Weights of a small mixture-of-experts language model, trained from scratch on English Wikipedia: 36.2M parameters, 64 SwiGLU neurons an expert.
Below are experts of layer 9 (counted from 0) of a mixture-of-experts language model. Rows are named router (the router's row for the expert) and show model dimensions 0-255. Each number is 128 + 24 x the weight over its row's rms, rounded and kept within 0 to 255. Numbers have three digits each.
After each expert's rows: a language model's description of what the expert responds to. This comes from a sample of Wikipedia text that the model never trained on.

# expert 3
router:091142162154120149168121096143137118079112112162117128128111155151152134132147118146148151118110108125104105130132089132161175105139164105131134120141125111135092132128093179142123149116131148171106077136127153141129103148125114161152133140121116138134124129138169100121148116086143096114138133135086091135127103132143128185111141119133118116116092147104148119115142139115142170125140110157149085103142097119070132080128112147186128173163106140095124137132158106159146118146129116154100227140130134130127120104128104166139128115141141151128112136150137143061142088124108146129104113135179173140155134134111158150172139129111132160146119154122123113116088122139125135174128123103162070137120088140125126118097103116099109120168116088160130169121112116094157081102166136
Description: Numbers in coordinates, tables. Separators and digits inside numeric data, especially coordinate parts (°, ′, "- Coordinates:") and table cell pipes in sports standings, census and election tables.

# expert 43
router:095152129114111120164149126147118112128109105129112158116121114174134089137146129118155102155081115085105119120099100150125156137125140082150137131133133121144103129130121149127083140101091097164070139174141146112149145144135121154124104142104148171152144153121150130107138088086119106125114136146103105130154094124142125187125131120078119132098090153086144146094128129101145188139140126176131118107099100115055128087103142157141119160127098153116100124159147149165143111134117141134110188105131136110125126110152086152129099117170137136127122151133099112082165119145105138168128138116147172122129171116153136149133137141087133133142115144144120121141088115171152151140120136101146107111121145129125133093111104105100139144147119111138123165123121101106214118072164152
Description: Copulas after subjects. Forms of "be" and pronoun subjects following a noun phrase, such as was, were, are, is, he, and line breaks ending table rows.

# expert 26
router:122144122147094180140112107127099120101117123142136156145122114167140158111126153148176144115118108119104134134145121125116165122087140095153180105119121142137141110146143149085118149129108114159124145131175136151131125147131134163148110105123129132138115147144151112121169093101134099136135125159108109152113102162106146172125157142116083090124110172103141180087102129092168154177131157151114114085117121117061155102087111094154146154173095158124129121133174118173142140105171155158104153100116129098108115138105130153104134123176123148115125159108141121102150118110112146157142146124137169127102139104133147098133104124072097111141095137101132133134124118170151161168099128097143112117101133125086099100154067145101118104164117139158130180153146114101144121132116152
Description: Descriptive science prose. Adjectives, articles and word endings in explanatory scientific and descriptive prose, e.g. large, human, natural, seroton-in, in vit-ro.

# expert 29
router:109120159137101121142095126111123118100144087153130139118157103121171143119141124150133145126095119142118106088084114133132168118115172085127117183118147133119144107126100136139126160105125153206120125130121097125096092163123106160132141133119092163152138141131129081149113137115147125141124143172129126154156130134115150154118163134089080122139132167102125141096081136104093153170118088143142122102121142109068125093091110092155131148118111140135146093142133104143134157140199123122138223107106148109132113144098112101120143128103129130167102102101124142090139132145138130133130135128182160133124140094134128139147108104142128111128128165107110122138124131104143159133085143085124126154124115132091150112147048132093121127137142121151126162179105125122161109108132167
Description: Line breaks before tables. Line breaks and opening pipes that start table rows or headers, such as "| Year", "| Rank", "Population (", plus first pieces of section-heading words.

# expert 40
router:134146133120120142171128085134114103076143087160121137117146117139174113132110140115174150150096129121091130146133108137146153155092136101132160135126153126136116158112109127116121149109103138188106105124161148130147129172117107151142105104084138151133134133147103118090136112127137105115118125114099100129134152142107147161126153134108134125125114183101124161123103121083126172185114156137152092130103111122051168088147138107198135155178127143125114140176140110160135157145104139149084180067100113102147120130144120108108117119138151128095138132145119123106167157124112150143170135126166125134121136119162158131181157124097127114153123131116171149138093126144143149154122146125102101106105153151149141106123082112106164118147122089135108159150116092108132096125162161
Description: Table cell text. Numbers and words completing table cells, such as dashes for missing values, "Himself" in filmographies, party names and vote figures.

# expert 38
router:115184145140114152148104098121128121069115108134118136135134125131134147113132126141137154117114141127122131117135128121139165128082150092120153115162120141149127138148121123123101162088114130162112121113146132142121131142126121173153134114140144145162126130146171103134127136089114127087124136160110105097127090139104152166145181118131112127129122165074165184125109141089166141163156143134163121113132137136080146101063111087149111161200119149135108126127154084180189145119171156158107169109110134119136107115149120118107128141150088142115086118126112113107137140078159158164118126093129156148109134106132155130154106140099127086136111143124152140127134102151177142158109119092157103147099111122106100096124073105126108119128143126151150199139121100107142121112127169
Description: Nationality and social adjectives. Modifiers before nouns in general prose, especially nationality and social adjectives, e.g. political, local, Italian forces, Mexican history.

# expert 28
router:099127159112096165171113090115131111113122099133086111124143130138121133128115140160164135111078116121147085109098145148157156140150128109143135114147140114150096105162107113132135155126099134183132100161141138143135115189183144157158120145079144132135156129140107118131154075064143104107153183135104101137168094160138118128120131090117127117138129155072129147120121155114152172129144117114142089084109103092113181092108138118139096126205116114113116101145126124139140150128113153130097165098127128103123132122134083156081157117169128138152126140127136145103134140096141155143133141139145116150117156101142162143181156114128111123114110157124170137147129087148146127131130140123104098134127117133116148099091061117117132111148127092131092173148151121101142114106143145
Description: Object nouns and pronouns. Object pronouns and nouns after verbs or prepositions in prose, such as him, them, himself, the team, the club.

# expert 6
router:139138122122106176175137106144116106086111114160124128142121106156137129129117116133171127107105115079093144115130107141154149156110138114140131132139138123145098142111111110135108177127112117175100072166137169118162133171115150123141109115101132111153113126136129141120150093123160097113127145130099066139106148146109116170132157112130136122126131171121121149115122123101112158183137141115116130073101103097054193099124118146190115138155129144126115108166133101123139173149141123144081200085093131102106129122144108096123123125157138126118149100120118123097160170132102140152112160126194137125133148132151152117164136128081136126154078127127165140126091141144138141160110150085110105123104126130138123101118099107115130124186106105152133129128107107099136134121135155
Description: Table cells, taxon endings. Cell-ending tokens and pipes in wiki tables, and Latin species-name endings in taxoboxes, e.g. canesc-ens, idae, Nominated |.

# expert 20
router:117111148134097149155113128125124101068164073156147133141144107120135160104155165138159111135088130154120109123105131141147157121121156074123132148108132125123124128136117123130124167079113139195109124116113123095132113149098103151123167101097120150152122135130133097133134132112153121138118157165090087160141115123100150164117156111117108135130130178115133167115106145085110142162101142113147106096096130113090119086119133111160159147162130156111155075135162137160138171137173173124144196117083122092118137142133130102092109114114129124156095109125116151104146123086151119135141095149153153151151151101170145157154124124140132133135121134098111125143108143099140159168112167100102127131103138140114148115130056120097140128143135087141101160173109094127138121128133179
Description: Headers and section titles. Table header rows and section headings, such as "Candidate | Votes |", "| Party", "Scientific classification", "==History==", "Personal information".

# expert 8
router:133154105116094147131131103134132112094124128116141158138130096138115121128131139138141114117137109104094118120090152131150138152151147079158123131136108135156142090127116149114099126088116128202103091162148119155129128165150100139102119143080126146145144128144143119131156097093162101099120174121106113124153089146109121130148159131113121123086123138091129155126130111110108149167158134144149096093119120124135141101136137108161144144181099122084120151145145091156130165113143151134088175140135144110111106119092103145133118101148138178124124118114126085077153122060120166144132138116193138104112156106092142147152132090118100162132087132091147141146099131152134145153101150099118090145101138137111104085114080115086098102161105086129130145155081110137155119101143177
Description: Personal name pieces. Surnames, given names and their inner word pieces in lists of people, such as Jones, William, Smith, -sson, -ić, Pres|ley.

# expert 13
router:131152143123118150159122102099110081102140125141116153118156095126149144142125161126159162114109129092107087140108116160115148132083167113168124144154141127140108095132128131096115135098101124164116127129141141146127130155147134141164101119141151117137125132158143108130142097121147076113130152131098090107178120157114161158102131141137095092088097141107132138101129120119165169189178111130148102126114123094035155127125094101142092150181120118134106143113167081167140150109145157148081173097106113095134124123106105149093132120138143126121116138123137114083125105094118117123104156111119150119111141110101142093149128109099110122149125123120184140130157106140152153182128129089124127130102133136140155088123071153103085104135140112163132157140115116123132094079120120
Description: Counts and quantifiers. Number words and numerals giving counts in prose, such as two, three, several, "in 29 games", "17 races".

# expert 31
router:112116150136124136161088133124090107105146109129135138131126115111147151096112133127169103110124160130103119092155097144156156108115167097145106146149138115160129128114117118103103128089146134188129091134178153100142106140143130138132093146081135141148145117162178131140132083092161109114160125131100122137123143131129119146115159128148128094137103150093130132092147125104161165131136118133126125087087129109065139101062110126151126134151099146114104129143154115129171141090088122136079199156114115129112147101164109171130142159181112138148098113142079127068144162124105160156153120142152161097116116123129105112124079106106123117166115134116181157126157121132120132137158137092121113136124125128113137099104081104092122113148104133151116152152113090106165140112138153
Description: Paragraph breaks after headings. Double line breaks after article titles, "==Section==" headings or sentence ends, plus dashes and "- Website:" in list entries.

# expert 12
router:136136108134116167132094112096080118084113110116106152124134114128135118124132118154199130107110145108117072090123120156139145142068137112166136156160110093113110111147109131113104164130119125197095105109109136151131138170130147132148108122081125135159118132173149141081160100093113118135127135123137108164141153129117102147107120139108102115150110180114112131135115125124116150149126141145162136072097105085084155107111126110146133136168125154136096099139165135139176156153152165170100187102129122089096086125134135120151135083160134149122138142084120121090164161124113145158143152139144145149131140116107144124133136150087142124159112145128152126143138134137140136144146172085129115156131146127101120085091114084122125099140104106124151162169150085125146126133172135
Description: Infobox field labels. Field names and taxonomy entries in infoboxes, such as "- Species", "- Family", "- Born:", "- Genus", plus Latin endings like Amphib-ia.

# expert 27
router:108123128106120173136095131141135119071114102128163152122127125154152137145122136120130143125110150109096130102119115146145150174097137094142111141137126137141109149135115146139097132119080101175093105096157158150130094172136111135124122113072114146119121134139136106159132104133142130114133152134074091125105111124114121141121156156127141137130094195113132157105124123128120131130160134127125104093065122141097140120075096122160131167177099170112092115138164067160161165112124151164097195109109159103108124101180137142142136114142118153143118114127101159108145140095142151115135112089141178121118119119125142167137096113114127126177118156132151142122163088147120129170110174086152098127108138117111123112106090079115114104131131122141158165141106086110150136124146158
Description: Genre and occupation words. Nouns and suffixes naming occupations, genres or nationality in biographies and infoboxes, such as American, politician, cartoon-ist, guitar, indie rock.

# expert 36
router:118152129083148144175136117132126073105145107119132152116148118142126121120141152097152110126119119116139147100149084150155148138128146101146145139131109108143107114135104106147098147100123137248107089137144118143132069142139114134123120115139137179143120109106142116162121112120126141088163166119112067116130091120100105150094153151077128100135091154139106119112097106097105151119143134122141110123077117113038176113090102143158134121132117154127118131144155117122144162129133161178111209117128119098123138107131132161142128110155117152141144125129081137056117158100117161144131132113132144139119149148132131130173135138114108102142108122113135143128144135162139110144121162104147109128129170141094162107120084122105144141126135128128145131142114117126160103112147129
Description: Parenthetical openings. Opening parentheses and the word or digit right after them, such as "(c", "(S", "(1956)", "(born", "(age".

# expert 4
router:119149130143139163163123100108094135075094147165151090139158134166125140160128117169118127102093109138133169087120111160138163129142149128127118146128113150108126088118112166120116122136104122171130089171138144133111148155137117172118113152116096157121152137137141116112120101086148081114117128180112089153101133143128165148113142125122147115083140187104127168094149104080152123113132130131146098099113102137055175107093093148139126142147133146143107161147146103161104147116115149145123177126136125107117097138148117137132087134146120126128158156085115117086212122075145139131121115138161146126101141124143144120151149129127127142125115151134144143160129137135142133164110116131118100154122104150107139115118092086102120105143113102142089153142119136110177130083150185
Description: Connectors and range dashes. Dashes and hyphens joining numbers or compounds (1999–2004, ISBN 978-0-), plus common prepositions and articles such as in, of the, until.

# expert 15
router:119145136143109125140116112108103114161119118149125128135107126160118112119138117112161120094109115134092132148141066139130144167076139107148130121177115131142098129135103135115091134123124126217091109156152126133115127099137144163153104135093090144150141118153134118145151050095180107087130143150105097123131092140118136108132121126134145110083120144121130147100116088130093154147143139126127131116063125109116172115046079146155134141183110130110129135141137131148127136120176111135108184121116103109116095120124101139150100122152134157109098111114129104091143129078125137151112140148164138111104168112145114157159107137102094113133088127152171163159124119182141148172122153110115089118111142115121119097112072126111114118148122140149146149138139112110131118092127144
Description: Capital initial of names. Lone capital letters or short capital pieces starting a proper name after a space, bracket or quote, such as K(olkata), S(onny), B(oulogne).

# expert 30
router:147147135128101174153086114137142120082141105109134143102153111150137120112132150156145136131068124115129108109149138145150158173124128123160139170146148118132121143114135124121139137099099168172121091145156136125137094191123122152165099126090115154153147166151125106102164087070128106118136145115090112167159083148110169120125140120113111127115063177080138128119112109090150138179157121127138112106091117094105135090131130124143123129191121120132093131129131096146145178104107151136119159081133119104121142114116115129155138112139120167138135158102111123106181153104127127134116169103157159118134162089140151156127122101100127136140098155100182124134151092122142128135105133106139090151107168138136115097092086130105158118145105130143119154159134108105151134111116156
Description: Institution name words. Capitalized words in names of organizations, places and events, e.g. National, School, Railway, Island, Civic Center, World Darts.

# expert 5
router:097122125119118141116122086127115071116124104111135153134136108154128147111144160141145128143110130071095122128102093140117174137119136118152165128122131114132098112139107108101120140089127114138115131168142121118112103146118104148128139086147114110142148144134168112138111095093115082127132122158126075105111134143131126156121173146106112095089105168092110146113150131108162162184114130144122103106075114109035148111101109130127102146135128126148113089130170089168132169120120141155081170108112120100110114137135102172106090121161141120155141133135141109082137151126105106155150141133166132119132136116138143114162109110111100134144104151092185130134114121126139129132101146113143105119088124135071126117092083154096095116143111109131138133152109105104189128068142162
Description: Articles and determiners. Articles, possessives and determiners opening a noun phrase in running prose, such as the, a, an, his, their, often after a comma.

# expert 44
router:127137147119144141196131113134127127107121093143116148151120135136173135146135153135149156132106127128119149158144086129134160144096130120128142136138152132157094167116092133145099179125107152167116085161140170128131125154097144160127121125128150133137144132128127111101112075110143109131130116154082101146108158152120139162118144111112140133104117163101122148110135082073143177156123138152117068111091113106058180114118117158164137137175113163118135104152153110145152145153122140120115213072125163110141120119141125120105098111143144130130153117139115141058188151132119158132125140121166116139129117122165162106146137107082158132139119113146162128145109108141136164147131129102093106114108145119124117138127072120111143090148111119131115130139144100089148123110167170
Description: Cell-boundary pieces. Pipes and separators between table cells together with the next cell's first word piece, such as "| Qualification", "| Report", "; Format".

# expert 7
router:144125158106137158152136093100116121116088105157119133161174109139144130098138139157177099113097125105095118111108100148124189151105165089166127167144124117142140119122112139089128136106109149158116105168167124120132128139137130174128101137078123156167123128116135131128134098096166091144160187158095093130114100152132144163111144137083132121115103163093113140122126113138142165177137137157148115111090097139063164072116116100147124151140123144127120109159111126148132134126160117141099184101101108095139156104136093178110145141159140134133133114127117083101148121125098142177121176118155154159081149148138137155110109116116107111139090133134146120142108119161149164137133135129110105127115137097136124119134102126123111125144144141113109191164105131106172096107141121
Description: Clause subjects and auxiliaries. Sentence-opening pronouns, relative words and auxiliaries after a full stop or comma in prose, such as ", which", " who", " has", " he".

# expert 35
router:135192143071098152121129140113141125104135086155139127138178100146144120146158151121124114111118140153064127107129107138154136107111152115158149165147116136175142127110086138105103146113099128181098066167166150161122119143147157134139111110107125128143129133154162136146152103107129101125132151133102129108097119145159130135125157148130116130110123154090136161125128153101146145137129168145146086095106129104033173117075121089143109150160126132138122123104174153123160154122138112155123193116127101065109127126153101129132114135147104132113099092115113077097119132100150128139123133124160134140129166126104156184139165102094132119138106146102135142155127139117112162142097123103154134119129122140114120110109082115124117111135140106121115135165110102118128087092131163
Description: Action verbs and prepositions. Main verbs and particles after a subject in narrative prose, such as began, started, won, took, over, until, during.